{
  "n_experts": 24,
  "routed_scale": 1.0,
  "lr_router": 0.000403,
  "norm": "rmsnorm",
  "tie_embeddings": true,
  "init": "uniform",
  "schedule": "wsd"
}
Below are experts of layer 6 (counted from 0) of a mixture-of-experts language model. Rows are named router (the router's row for the expert), gate (a neuron's input weights, with its number), up (a neuron's input weights, with its number) and show model dimensions 160-239. Each number is 200 + 30 x the weight over its row's rms, rounded and kept within 0 to 999.
Before each expert's rows: "mostly gets" lists some tokens that are sent to it at least half of the time. This comes from a sample of Wikipedia text that the model never trained on.

# expert 12
mostly gets: "\n", "==", " re", "===", " de", " con"
router,204,183,212,241,157,162,202,180,174,220,216,216,194,209,196,198,219,249,191,214,208,193,194,174,194,208,201,194,234,195,193,238,215,217,163,263,250,168,196,224,160,220,238,237,230,216,209,177,168,219,151,213,178,172,139,178,212,201,151,189,152,216,168,197,241,223,216,210,186,205,190,156,149,187,241,219,236,229,159,178
gate4,168,198,198,256,217,232,191,145,220,202,192,179,216,143,184,188,201,170,230,171,207,232,182,215,195,207,239,177,190,172,208,226,244,175,131,222,178,211,212,192,157,190,181,236,158,182,213,224,201,267,211,171,189,161,209,204,138,170,192,225,181,206,183,187,195,226,173,153,247,178,193,184,152,187,204,195,231,237,232,220
up4,180,208,191,163,197,154,229,171,257,217,141,192,223,193,192,228,169,183,245,166,232,223,250,225,222,170,192,199,209,202,233,195,219,235,176,165,191,210,242,258,152,199,196,183,135,170,152,201,234,278,171,240,200,232,216,232,188,195,196,174,158,220,143,238,191,224,201,139,228,221,244,254,193,222,223,206,202,189,236,220
gate5,211,173,141,161,172,233,217,155,213,219,150,206,170,249,189,218,217,198,125,241,236,209,152,205,167,189,151,186,160,220,255,211,199,232,180,189,191,223,217,208,178,209,232,202,194,145,201,234,148,213,176,197,145,177,214,219,174,188,271,193,235,210,171,235,175,246,172,175,259,162,225,207,204,234,226,251,215,186,230,228
up5,179,165,215,216,194,167,207,180,185,232,176,220,205,203,197,178,257,239,204,175,160,223,193,182,165,173,264,174,217,174,213,222,238,199,203,159,197,178,185,142,232,179,186,199,208,204,198,206,186,162,193,215,221,213,236,194,209,184,142,181,223,235,175,220,214,245,201,148,226,202,171,212,194,182,184,315,187,180,210,205
gate6,196,165,237,141,158,207,231,163,172,175,225,181,197,217,215,162,191,150,190,148,195,154,204,257,189,160,190,214,253,248,157,195,160,171,226,230,179,204,200,245,261,198,190,207,214,161,186,112,234,174,211,161,241,208,191,162,264,193,181,228,220,170,161,172,198,182,212,232,241,173,238,196,242,202,178,232,195,230,188,211
up6,192,154,165,211,210,174,226,254,244,214,191,230,196,160,176,170,222,229,151,197,189,233,222,159,202,218,168,265,203,209,211,231,217,187,184,189,172,222,164,150,207,175,216,217,186,252,239,229,201,149,223,216,265,192,227,199,156,163,217,179,232,195,202,220,204,129,209,208,177,245,177,246,210,217,197,243,190,219,227,250
gate7,191,162,233,176,144,193,211,157,198,159,139,179,193,196,207,225,223,159,258,272,245,172,211,191,205,225,188,177,158,148,153,236,194,223,236,206,276,225,171,181,177,184,203,198,218,143,208,163,250,165,203,246,227,201,180,185,177,201,193,171,164,231,182,250,181,201,149,171,195,247,225,225,178,232,257,222,240,192,192,244
up7,165,202,270,213,205,160,185,204,191,198,220,191,208,245,147,202,176,187,243,217,151,182,223,227,212,124,220,152,171,225,187,199,223,193,201,182,193,216,186,156,201,229,175,273,221,195,204,193,176,172,220,137,244,207,183,202,176,220,224,222,166,158,184,151,242,228,216,193,196,242,226,192,164,290,251,177,189,179,211,209
gate8,266,225,193,124,245,160,222,227,198,204,206,244,213,231,253,292,246,229,196,179,214,204,204,185,185,187,218,230,213,212,188,159,166,210,227,239,243,193,228,213,237,161,203,216,222,154,246,160,170,187,203,224,236,208,236,256,195,146,216,190,191,253,225,213,201,201,177,202,230,233,169,191,259,204,155,233,212,187,209,186
up8,240,197,161,190,255,170,221,226,236,211,238,211,229,264,175,232,214,223,203,217,170,198,251,171,223,211,172,159,182,181,174,189,185,214,222,198,152,220,197,247,208,215,217,190,224,188,237,152,212,212,182,232,202,150,239,188,248,159,201,235,198,215,219,243,198,176,188,207,244,194,177,166,216,219,201,203,135,149,184,226
gate9,188,206,195,193,156,224,205,171,175,182,204,212,175,171,206,192,180,141,172,186,189,213,167,159,199,199,169,184,171,188,207,197,241,186,205,247,216,244,169,227,197,227,204,210,163,239,241,246,199,186,182,196,197,202,202,210,195,208,168,184,257,248,204,206,205,215,227,146,153,146,233,193,162,192,250,175,136,192,192,231
up9,180,193,186,213,190,212,181,205,229,160,185,240,186,184,213,182,189,157,199,204,211,249,149,168,205,184,203,212,191,232,220,250,200,241,235,234,225,247,175,160,200,206,185,184,172,207,229,210,154,251,151,175,245,229,165,247,203,194,157,193,182,166,205,190,228,209,178,215,143,185,188,182,219,188,244,203,179,220,180,202
gate10,169,201,205,225,169,205,162,264,209,201,179,241,192,200,221,150,182,164,210,204,207,122,257,180,213,193,212,204,281,227,228,138,216,242,197,192,167,199,161,208,228,189,196,163,199,176,195,216,198,217,221,222,180,188,223,246,183,244,215,202,177,161,237,209,142,220,236,198,205,159,209,231,170,222,190,184,216,190,222,183
up10,185,262,191,242,207,152,164,195,254,199,255,241,253,191,170,196,171,174,186,146,238,167,227,150,195,171,199,224,264,165,165,155,178,233,231,174,228,240,189,196,175,236,179,159,213,185,217,209,146,187,168,246,172,246,196,228,160,214,178,239,177,196,234,164,194,256,199,210,128,234,204,190,166,276,153,213,173,186,221,188
gate11,196,192,194,189,220,250,158,201,247,228,214,173,244,213,219,165,142,207,212,235,218,201,211,186,226,207,228,208,243,165,184,213,233,125,215,217,236,211,194,232,182,250,184,210,164,203,197,166,193,207,204,199,196,164,175,252,242,239,197,233,218,147,214,145,151,122,215,153,252,243,235,208,157,230,190,217,179,208,263,191
up11,223,177,213,209,254,144,212,195,202,169,160,194,226,170,244,175,207,181,213,190,206,145,252,155,225,211,244,184,169,233,174,217,226,245,136,209,216,179,187,145,210,185,181,170,171,200,215,231,254,210,206,247,236,257,215,150,195,182,254,174,205,215,233,263,208,236,146,231,153,191,225,136,239,209,185,154,214,148,233,254
gate12,217,251,180,191,213,241,180,244,215,246,243,200,222,184,214,211,240,211,169,137,216,206,253,173,193,200,193,238,218,155,220,193,179,203,206,252,221,189,224,211,217,175,182,279,217,212,124,196,208,200,243,186,217,212,212,237,221,245,180,200,189,137,211,104,144,181,133,202,207,194,214,235,254,259,165,223,196,163,226,223
up12,163,233,149,173,250,187,195,220,197,247,200,219,154,185,195,176,220,174,206,149,180,221,236,239,205,181,203,173,197,185,214,228,191,209,208,252,187,175,168,157,234,225,208,193,209,210,156,128,201,176,217,237,227,216,211,188,214,201,220,179,276,186,183,203,204,199,183,176,193,199,164,200,168,143,213,246,201,219,147,219
gate13,199,185,218,223,232,198,231,229,185,224,228,197,185,199,223,259,192,213,235,244,175,186,218,168,182,210,182,198,210,217,187,194,242,175,200,197,209,221,194,206,232,182,178,235,167,194,223,208,223,205,258,124,240,160,197,232,190,125,232,222,166,232,209,163,184,197,179,269,167,192,230,247,195,226,192,232,194,229,175,164
up13,260,245,134,199,222,270,160,199,237,191,182,238,238,145,192,187,202,213,249,183,209,144,201,186,166,209,166,250,183,191,198,208,171,240,215,197,183,196,232,199,207,220,172,137,166,253,202,203,178,167,179,205,199,193,210,124,236,214,156,187,212,219,164,225,207,180,198,159,212,212,177,214,234,156,220,194,242,247,169,190
gate14,280,205,194,187,192,197,166,249,207,153,160,186,164,190,245,153,166,195,195,222,219,179,212,188,229,189,259,173,174,202,174,269,182,201,178,160,181,245,179,228,194,230,215,197,175,164,172,235,231,173,193,203,204,212,223,181,194,203,169,247,217,253,200,197,151,206,211,185,198,181,205,190,208,218,214,197,237,238,226,204
up14,184,203,185,186,214,192,184,175,193,229,173,183,197,167,191,147,182,175,223,219,178,213,226,199,240,251,231,250,235,237,190,268,184,188,223,218,156,173,173,229,200,192,178,179,183,221,220,202,193,168,200,268,168,145,195,199,203,206,216,235,142,210,169,241,263,205,168,173,207,235,225,159,227,200,171,184,193,208,192,290
gate15,186,121,214,186,138,164,187,193,218,114,149,176,219,251,180,160,204,228,167,181,195,194,217,176,210,184,199,184,219,196,238,147,200,228,201,201,217,188,204,230,167,177,222,192,162,223,230,219,224,212,219,188,187,153,173,195,147,208,291,174,229,198,261,266,174,181,218,195,190,208,234,126,202,169,211,238,249,159,242,200
up15,218,153,179,213,221,201,254,169,150,153,186,213,236,217,200,178,258,146,153,216,176,178,193,184,203,177,208,202,198,204,151,224,170,205,253,179,160,220,249,202,216,185,173,200,205,202,192,189,235,135,249,228,202,153,216,233,210,196,218,259,203,174,190,178,181,198,167,184,202,218,222,180,214,200,266,253,128,275,151,206
gate16,186,165,218,180,168,205,196,238,181,203,187,174,201,183,262,165,168,198,203,196,213,175,189,169,192,165,128,226,186,198,229,245,227,152,248,196,179,176,196,201,185,190,238,172,162,270,191,231,212,231,227,182,178,238,236,205,158,218,195,194,188,220,252,233,218,162,176,220,260,222,209,177,166,219,289,163,287,190,214,192
up16,163,223,172,210,210,169,213,132,208,197,220,196,215,151,123,204,213,219,233,208,192,237,146,201,159,260,240,242,245,225,107,194,209,177,142,195,256,199,206,240,193,200,217,197,219,171,183,216,179,166,185,225,243,218,176,173,184,234,199,194,205,145,175,216,166,194,194,248,155,207,173,210,217,156,162,197,142,209,228,169
gate17,186,116,225,152,234,181,231,220,207,201,218,232,225,175,209,199,213,217,200,198,176,202,192,196,204,201,201,175,254,214,186,186,214,116,141,192,166,210,242,186,213,215,218,206,247,169,188,224,183,153,184,226,160,179,184,225,187,213,169,167,191,185,175,171,177,220,172,173,219,174,256,132,147,232,197,212,161,176,229,184
up17,233,191,180,226,233,201,217,212,193,159,244,212,249,169,146,204,164,194,222,215,168,199,215,228,231,192,169,247,190,243,171,244,236,193,201,165,175,134,190,180,272,199,243,207,131,219,201,234,189,220,205,157,271,197,191,167,251,187,200,220,194,209,230,225,176,256,170,183,214,221,200,202,223,214,262,197,170,234,176,201

# expert 11
mostly gets: "|", "=", "\n ", "(", "^{", " ["
router,261,249,229,233,213,170,267,251,181,221,196,228,216,234,184,206,185,220,183,244,200,166,255,183,202,204,241,166,186,199,190,265,239,291,207,212,196,200,258,200,216,188,182,158,150,233,198,164,211,269,169,249,156,178,164,219,195,192,158,219,164,210,199,178,203,208,189,207,182,207,180,249,177,213,204,234,193,254,248,214
gate4,208,203,183,214,190,189,156,222,222,238,218,187,200,182,185,237,157,187,235,213,117,226,178,203,224,215,157,150,225,248,226,178,184,209,224,209,194,220,262,209,209,179,188,236,126,203,167,128,233,201,163,158,197,188,223,215,183,149,188,210,206,150,174,214,222,182,152,230,178,197,218,203,183,177,187,186,210,194,209,165
up4,241,196,182,184,236,277,235,237,197,184,241,188,195,155,240,230,208,195,213,193,201,230,158,207,161,219,204,191,197,146,182,155,243,207,216,214,156,145,224,225,185,151,213,192,244,228,184,132,175,203,209,212,257,207,158,186,201,134,195,188,217,178,184,187,184,257,246,162,153,228,194,125,182,203,222,210,183,202,153,284
gate5,192,218,190,167,243,160,208,190,171,254,189,178,209,200,246,218,214,226,256,196,226,206,218,150,215,184,203,196,244,202,179,225,195,208,215,233,233,207,221,193,176,144,238,250,156,228,176,177,183,148,153,232,205,240,154,184,142,193,182,164,192,236,188,180,150,196,179,174,215,206,204,197,203,165,209,228,178,187,226,226
up5,162,225,232,220,242,208,161,234,172,177,183,225,219,221,193,214,137,212,244,255,180,130,184,203,143,160,181,211,200,182,272,186,163,197,204,199,190,188,144,213,181,207,240,223,169,129,206,239,175,227,172,178,183,194,171,181,194,196,213,172,249,243,170,233,187,172,188,179,207,209,244,159,210,187,187,215,188,185,190,239
gate6,166,125,193,238,175,178,178,213,198,190,210,218,205,221,183,232,196,193,199,181,226,197,253,184,211,231,183,179,225,173,213,208,218,152,217,205,208,206,209,206,218,166,221,214,249,191,237,175,204,245,229,188,192,216,218,170,191,188,196,154,191,209,187,141,202,204,157,158,208,196,186,276,179,217,193,238,196,223,187,140
up6,251,272,211,173,213,256,191,201,202,283,216,258,212,213,181,200,198,221,231,172,191,249,177,211,138,216,201,189,148,223,244,238,204,195,199,168,253,196,195,200,255,156,247,164,221,216,213,239,211,224,252,226,219,244,223,181,226,192,201,196,267,177,214,219,175,201,152,172,242,209,207,194,198,226,234,190,218,206,249,217
gate7,133,191,229,189,252,172,233,231,243,142,156,186,159,183,238,164,187,217,169,247,180,193,200,164,193,204,229,192,241,186,201,195,210,136,237,223,144,214,219,233,220,202,209,256,196,196,254,204,157,186,217,180,175,198,210,202,213,198,188,161,189,234,179,201,142,223,174,220,204,207,244,230,226,185,223,208,149,226,200,210
up7,224,207,175,191,187,239,185,166,175,187,150,176,160,181,173,227,212,181,196,188,234,199,226,236,191,226,151,233,191,258,177,214,241,227,191,243,216,163,159,183,192,179,174,141,173,188,200,189,241,268,242,165,177,187,168,257,205,243,182,229,189,176,202,150,177,240,234,234,225,179,208,243,212,223,202,179,220,196,217,138
gate8,204,168,235,187,249,213,191,231,223,261,207,214,225,199,170,207,194,192,208,201,196,214,246,220,179,168,241,161,238,160,204,156,213,226,212,276,222,163,158,210,172,204,170,212,159,183,202,217,244,229,235,281,197,169,206,176,199,200,233,186,188,269,214,221,213,193,239,204,228,207,226,184,195,216,168,219,189,187,193,212
up8,163,213,230,208,205,208,250,192,191,193,167,214,181,199,165,160,247,186,159,196,272,203,200,205,165,166,194,237,177,198,216,211,274,214,167,249,215,271,177,218,176,184,197,218,213,227,194,237,179,214,227,219,235,192,209,213,247,173,149,208,153,193,214,192,165,184,185,187,150,211,202,218,188,173,211,184,212,183,154,245
gate9,165,187,165,154,204,199,168,247,187,205,222,231,223,153,201,178,195,192,242,196,238,204,163,179,164,184,189,247,233,180,242,156,251,214,234,253,190,265,205,219,200,202,171,179,221,191,177,174,171,172,180,166,170,198,194,243,217,168,187,176,164,204,201,180,222,205,183,212,157,229,183,193,190,251,217,174,170,278,213,185
up9,213,259,215,142,243,218,196,218,144,266,194,237,189,217,191,221,218,205,216,241,284,225,198,222,219,136,205,181,179,215,201,201,133,258,213,186,223,248,194,196,227,200,218,157,205,199,208,144,217,194,222,244,255,198,187,157,210,238,255,229,195,230,210,175,210,199,198,210,200,246,202,156,212,166,225,232,242,205,165,198
gate10,189,204,157,192,175,201,199,201,251,206,213,206,231,233,187,196,175,179,238,233,192,184,214,150,189,222,204,174,192,191,159,188,190,190,233,224,193,206,169,181,247,203,168,154,160,184,220,231,193,171,174,140,151,158,223,261,223,217,274,251,194,262,226,198,217,246,210,206,239,222,215,216,215,154,193,218,202,245,204,236
up10,234,286,219,168,174,215,159,175,191,284,216,129,153,207,198,191,200,148,211,171,185,209,199,201,162,225,219,181,113,201,210,149,192,241,200,170,240,186,185,206,142,185,156,199,194,196,232,186,217,210,226,189,151,241,189,244,220,201,205,163,160,223,185,209,166,215,178,185,232,210,241,202,181,194,173,163,242,193,267,170
gate11,212,187,164,228,169,208,159,169,238,221,164,206,188,208,159,302,221,272,163,176,237,216,217,173,160,237,147,238,265,173,177,211,174,182,254,196,139,191,172,225,251,243,208,227,184,167,226,159,165,191,241,202,173,178,160,223,175,231,216,216,175,194,199,180,210,186,183,162,282,220,200,197,204,196,226,234,216,205,168,212
up11,182,246,174,175,216,203,216,145,190,250,207,222,238,220,195,212,211,207,212,218,182,196,168,159,194,193,185,176,287,224,233,249,222,235,191,189,202,214,229,201,191,192,165,241,200,210,156,225,174,232,231,226,160,183,168,246,233,235,196,179,182,229,166,253,172,206,201,181,147,192,253,151,259,217,201,134,231,222,208,176
gate12,207,241,147,188,193,209,175,196,182,186,204,206,245,198,179,223,194,207,201,183,198,218,143,272,226,234,194,250,240,211,238,250,187,193,174,208,214,216,198,203,164,227,212,204,153,150,168,190,226,127,188,175,213,194,137,216,247,201,212,195,198,205,235,209,228,215,274,169,234,172,213,194,220,239,146,196,175,207,194,208
up12,240,213,167,193,219,185,161,218,222,230,175,194,207,172,152,170,196,163,206,212,173,189,198,231,226,206,216,204,192,247,179,159,193,150,190,187,250,224,177,149,230,253,216,179,152,202,233,131,194,246,193,250,239,232,225,217,240,230,186,201,243,190,196,186,222,164,196,224,214,163,202,163,157,154,216,198,195,156,212,181
gate13,242,243,220,204,235,191,213,197,197,160,240,250,173,178,212,186,214,169,157,196,185,216,175,151,173,226,135,173,225,227,229,173,191,228,213,210,148,164,230,188,208,194,223,190,229,213,164,191,188,183,207,202,237,195,170,210,187,131,219,166,273,216,197,226,161,212,235,189,217,195,167,189,183,204,164,217,194,208,179,230
up13,175,169,201,268,207,278,203,154,161,241,197,192,186,188,196,224,217,220,238,217,234,195,168,268,139,227,254,244,212,215,218,170,144,179,216,233,246,193,205,200,210,185,183,230,131,217,225,227,208,240,179,230,175,231,229,215,151,208,198,229,164,204,173,182,147,202,174,133,204,168,171,220,181,181,160,203,187,204,237,220
gate14,183,232,166,173,190,198,208,187,240,143,217,245,203,215,231,217,217,203,146,220,256,184,223,195,156,199,216,198,197,155,238,191,254,221,227,206,159,204,236,185,175,231,190,207,204,212,255,207,226,212,217,175,198,190,216,192,186,151,227,267,171,214,221,141,204,228,219,214,163,186,234,226,191,205,193,219,190,192,144,159
up14,218,183,147,194,206,181,168,141,201,227,197,190,242,206,138,259,214,166,154,211,228,194,235,209,188,194,164,220,263,228,207,186,168,220,172,190,186,188,175,212,186,200,199,234,228,246,163,180,241,205,213,189,190,184,199,204,172,174,188,267,139,158,216,255,186,170,166,184,162,221,282,171,181,123,180,153,155,229,143,107
gate15,179,205,172,257,217,164,190,186,173,210,231,175,171,223,200,241,253,185,232,233,155,255,212,145,230,227,211,193,213,149,143,219,187,216,250,182,163,190,213,222,220,169,165,229,195,175,159,167,186,192,249,212,157,216,165,233,274,253,195,242,148,217,203,236,258,196,237,242,232,195,213,223,199,182,180,187,163,193,224,208
up15,211,209,227,156,191,230,171,182,241,201,191,200,181,227,238,200,169,188,194,227,233,165,199,286,164,210,270,170,183,183,194,234,198,180,191,214,195,224,207,155,161,141,278,191,210,199,273,150,229,171,202,223,148,190,235,183,167,185,203,186,192,147,242,213,171,214,208,190,176,199,213,231,233,194,231,192,189,250,177,205
gate16,243,225,255,210,171,262,181,203,237,236,187,160,212,171,185,162,235,204,161,194,264,164,239,162,182,210,248,224,185,190,188,206,172,207,162,204,189,210,187,220,214,204,210,204,187,203,216,170,195,217,196,163,168,236,163,131,179,170,221,165,180,190,211,250,173,224,227,164,133,186,247,219,254,150,184,200,181,175,193,160
up16,181,251,248,164,241,173,186,194,202,231,177,147,225,194,255,202,195,218,236,166,177,214,180,161,194,198,228,235,231,177,168,196,180,157,221,227,151,209,171,179,244,225,216,143,183,206,215,194,181,161,134,180,156,217,224,153,180,228,221,181,211,194,217,214,203,202,203,214,201,180,226,224,227,161,208,220,222,169,192,207
gate17,198,220,183,231,143,147,264,180,194,195,208,185,174,171,229,180,170,209,212,268,168,243,200,188,202,239,188,153,186,146,206,224,171,209,133,217,242,177,228,199,172,149,171,234,191,260,169,242,213,231,200,233,223,209,205,216,200,189,169,203,209,189,210,202,197,162,163,287,230,237,261,206,236,177,185,185,169,156,169,197
up17,231,200,192,196,191,232,192,165,170,229,220,195,194,243,205,153,159,206,222,172,153,259,227,208,152,178,188,124,163,182,144,193,195,259,184,183,215,216,222,209,196,225,221,167,226,145,221,226,174,170,211,186,133,248,201,197,157,281,200,169,167,184,240,165,168,221,209,241,194,148,219,196,151,202,230,232,252,266,281,156

# expert 2
mostly gets: ").", ".", "00", " 18", "12", "′"
router,219,253,175,226,209,132,239,222,161,227,252,242,192,225,171,203,211,207,168,239,161,195,196,173,206,219,204,202,214,185,173,202,186,249,179,226,218,176,205,221,185,235,237,217,187,249,226,171,191,295,233,243,181,211,150,182,232,172,197,200,185,243,201,216,242,221,186,256,191,245,228,229,193,196,261,209,210,246,233,151
gate4,215,241,143,219,217,165,175,208,189,165,201,176,163,188,151,164,178,205,201,244,180,204,167,241,181,226,194,207,195,215,170,216,175,214,176,139,220,232,190,212,168,182,226,240,208,213,211,196,168,193,201,174,238,166,194,233,263,183,140,189,257,201,172,226,157,154,227,221,197,174,162,222,224,208,143,261,223,217,235,178
up4,205,151,199,233,225,174,234,166,136,229,246,208,240,200,174,227,183,168,182,183,258,135,175,162,167,169,165,195,159,227,178,181,170,198,171,200,238,245,124,173,173,278,194,170,182,194,165,190,224,176,124,174,261,219,237,208,244,153,184,217,182,225,209,205,210,236,179,190,201,206,192,183,174,219,212,229,191,183,187,217
gate5,242,160,143,162,158,193,171,220,174,203,221,195,183,231,118,143,166,215,159,182,181,224,210,233,257,186,199,229,186,237,165,249,196,213,167,181,191,219,176,199,210,250,208,200,188,204,180,118,179,139,255,191,127,178,200,216,186,188,204,186,215,198,199,215,174,162,233,193,216,204,177,171,184,186,164,185,221,191,168,150
up5,202,179,193,223,137,195,207,168,196,116,163,243,209,128,192,206,223,247,198,210,200,218,231,227,219,231,268,160,176,156,221,198,192,220,203,145,182,180,240,194,210,271,175,202,199,177,199,263,180,194,187,173,247,204,255,149,201,196,220,214,189,179,137,193,189,259,180,204,208,185,206,176,236,243,210,267,164,188,267,158
gate6,202,241,239,234,234,214,179,202,266,282,182,275,234,204,206,226,184,196,219,201,193,236,245,239,150,195,237,162,229,217,212,210,197,225,202,180,151,170,219,285,193,231,200,237,195,182,212,192,180,227,190,165,163,184,170,194,200,205,196,116,160,200,229,190,205,217,195,196,159,160,204,199,177,215,229,257,246,214,242,178
up6,267,197,227,223,222,162,188,202,226,183,206,244,229,141,170,216,229,188,224,179,200,239,171,208,203,233,205,217,231,218,172,211,217,233,139,203,165,223,182,199,274,205,129,211,181,176,217,146,142,231,167,201,164,114,259,228,164,275,137,211,146,230,203,244,215,193,169,232,250,205,168,212,163,231,186,219,152,258,177,193
gate7,202,212,204,231,238,190,208,222,218,219,181,84,206,198,217,226,219,212,218,233,147,158,171,220,210,147,177,204,207,193,227,205,146,178,247,202,147,156,208,222,235,162,211,174,207,203,201,190,213,123,179,209,207,144,190,169,227,183,212,203,230,136,205,257,212,179,192,206,220,178,176,182,170,181,226,220,198,187,197,203
up7,244,219,147,290,234,191,188,211,185,233,243,251,148,169,180,187,196,172,180,220,193,207,131,208,162,171,225,261,213,228,194,181,165,235,191,183,219,182,217,192,176,242,184,198,199,191,201,157,247,196,200,245,195,238,173,194,158,197,240,171,212,212,237,177,222,205,243,210,184,244,164,200,165,168,218,182,187,181,218,171
gate8,198,172,182,163,179,182,210,187,229,202,204,189,213,171,201,218,175,167,187,284,211,222,205,193,188,196,232,190,177,226,155,210,203,213,237,199,181,186,203,214,231,212,192,170,142,202,222,192,215,143,145,178,149,236,202,178,234,251,210,197,222,185,213,169,213,212,238,182,203,171,240,193,187,188,165,204,163,205,193,241
up8,170,195,228,196,196,254,216,183,147,191,235,204,218,226,187,211,185,206,223,230,156,194,260,221,193,227,217,164,134,180,166,204,234,172,253,231,226,225,131,191,182,207,161,223,206,149,239,191,208,251,145,220,180,226,218,178,217,248,173,196,220,249,145,182,166,212,216,211,176,204,177,263,270,171,188,184,160,198,188,211
gate9,176,225,194,199,176,248,205,203,159,175,206,180,188,252,219,160,180,179,197,225,242,164,176,252,131,171,174,205,155,180,199,161,123,168,187,224,178,170,202,194,241,158,217,166,233,236,247,208,203,195,203,208,193,211,232,183,196,183,183,230,158,190,229,177,252,169,167,226,231,214,179,189,183,229,200,187,226,237,233,179
up9,164,206,230,209,174,229,197,191,218,189,222,170,187,175,213,188,209,209,236,245,200,235,162,181,232,214,210,185,181,169,167,233,164,235,179,215,200,191,263,230,162,218,212,204,133,185,175,206,185,203,159,190,220,211,191,205,172,224,212,191,230,157,174,197,200,232,230,213,226,209,232,140,210,163,191,224,204,212,194,162
gate10,234,194,230,214,264,186,187,163,172,207,172,196,196,191,165,182,254,167,198,192,224,219,193,195,188,213,207,187,214,198,230,188,168,191,186,170,183,157,282,172,194,249,176,161,190,279,243,193,209,210,178,118,200,242,245,194,208,209,221,220,199,188,161,201,186,231,205,173,226,169,143,186,198,216,200,177,223,252,175,245
up10,273,217,214,195,247,188,202,184,272,211,192,195,224,202,164,207,208,210,188,236,194,209,169,232,234,194,185,221,182,174,260,200,206,168,168,209,239,204,220,185,190,288,142,183,166,221,178,205,161,265,172,226,187,214,208,151,161,225,249,182,201,163,153,220,170,189,143,210,210,163,159,180,230,202,156,245,220,167,200,194
gate11,199,187,209,210,201,188,191,206,220,190,191,219,205,217,184,211,206,205,236,180,170,168,177,256,236,215,224,194,195,242,186,266,251,184,203,206,279,167,196,230,257,234,226,181,178,188,173,161,198,262,204,202,191,147,185,197,199,227,238,219,267,184,236,229,213,174,131,199,202,173,248,195,202,222,237,207,219,221,158,193
up11,198,188,186,185,193,167,188,200,214,193,173,173,202,187,219,225,165,170,213,177,166,182,230,223,187,199,254,212,209,237,164,263,225,202,167,195,226,201,190,153,234,168,212,193,140,220,148,231,222,229,188,174,188,225,181,206,249,227,175,196,160,181,181,173,208,167,238,192,186,185,214,208,254,239,208,190,226,201,173,152
gate12,195,155,244,209,206,230,138,203,273,167,142,234,196,200,236,228,265,178,152,214,202,203,123,187,201,171,190,184,214,148,220,227,249,201,239,167,246,166,231,235,228,166,183,175,182,243,202,172,184,196,200,158,240,190,181,234,191,202,201,169,212,199,242,169,184,212,195,194,178,183,238,119,205,181,215,247,170,150,170,237
up12,164,213,238,170,224,218,223,194,185,174,237,167,201,162,210,210,209,244,227,282,219,197,191,180,203,197,196,151,248,132,252,174,246,205,280,151,233,187,196,223,193,219,212,205,165,222,222,140,220,202,197,160,142,196,239,137,158,180,183,170,149,247,170,210,251,270,193,189,238,229,174,230,220,184,152,225,190,174,160,223
gate13,140,214,194,133,211,191,198,233,179,185,223,190,185,221,156,181,215,201,187,172,207,237,189,154,168,193,162,213,208,230,179,198,177,240,156,185,200,236,152,182,224,176,161,223,251,233,193,208,255,206,169,193,170,187,208,224,201,189,174,185,209,191,180,184,161,210,260,174,224,145,158,200,185,202,292,197,160,238,222,206
up13,199,126,185,218,170,200,176,144,185,202,161,198,210,134,234,198,253,224,168,180,223,234,171,165,239,202,273,262,183,190,214,162,192,179,254,245,217,187,176,200,154,221,195,165,135,143,181,201,143,221,179,206,193,165,218,165,156,265,204,194,191,182,182,200,243,183,190,219,199,218,230,225,250,193,159,198,227,163,190,198
gate14,227,225,187,208,253,192,254,196,219,160,185,130,214,203,240,221,202,172,217,195,201,222,220,214,265,204,193,215,218,204,212,179,157,230,173,223,227,244,188,176,282,191,189,199,188,208,177,184,169,277,187,224,205,235,192,199,202,216,194,191,156,239,184,214,202,163,259,216,167,233,210,201,166,218,188,233,180,212,155,155
up14,192,223,139,223,135,203,174,204,235,232,208,203,226,185,201,177,207,235,204,163,191,224,188,227,189,221,187,176,174,244,184,189,211,217,207,218,242,179,159,146,170,161,210,142,200,204,234,172,205,185,194,223,232,163,204,198,211,256,208,193,219,203,197,178,193,227,199,141,192,180,154,193,250,244,179,156,183,232,209,219
gate15,155,139,243,214,180,216,202,165,216,175,200,165,178,256,245,188,164,239,213,187,154,219,205,193,206,155,202,221,197,198,214,158,205,179,226,175,147,215,177,212,195,194,142,209,198,214,193,225,191,206,159,196,183,182,204,243,209,197,227,209,213,250,198,156,201,210,205,196,146,220,233,178,191,155,187,202,160,221,180,198
up15,167,162,173,205,155,207,219,191,168,174,197,191,189,224,197,159,172,186,150,159,193,227,238,144,248,197,190,246,230,219,162,222,221,181,201,197,148,208,183,188,200,169,257,170,179,198,259,202,185,166,211,151,190,255,285,243,228,220,179,193,178,242,169,237,216,221,165,132,178,206,205,219,143,223,198,232,177,246,197,196
gate16,176,236,237,189,170,184,213,161,219,156,182,212,213,128,198,213,219,206,202,206,191,222,206,241,199,196,180,208,192,157,247,244,216,197,218,192,156,214,189,147,161,233,234,170,230,197,165,188,178,188,176,252,186,170,212,191,146,140,223,230,238,196,198,210,199,217,197,212,196,169,279,177,249,220,230,188,242,213,213,226
up16,228,192,186,206,166,202,200,205,169,240,210,166,173,231,193,222,209,172,201,175,155,170,164,216,219,233,176,187,190,151,134,217,245,163,226,223,224,131,195,241,189,86,196,261,194,236,179,202,213,241,206,205,221,195,166,158,262,215,219,190,213,200,206,177,228,212,203,192,224,253,148,189,150,200,219,229,241,236,196,179
gate17,182,197,224,225,170,184,121,202,195,244,210,103,152,214,140,214,239,184,248,162,248,225,175,183,184,202,179,156,191,151,193,196,239,185,160,226,196,242,176,172,184,200,249,173,202,214,218,230,191,220,198,177,169,205,239,223,220,163,204,206,223,152,201,169,204,211,178,191,223,175,208,198,164,233,147,213,137,215,200,173
up17,215,202,202,230,250,173,207,178,191,193,228,205,162,193,243,215,243,199,182,219,153,172,207,230,263,219,164,165,224,162,195,146,218,220,172,213,249,167,265,126,220,218,203,176,205,164,184,251,243,173,215,263,208,231,193,156,190,173,137,140,172,186,222,218,226,135,190,158,220,188,209,173,153,213,190,272,215,183,188,186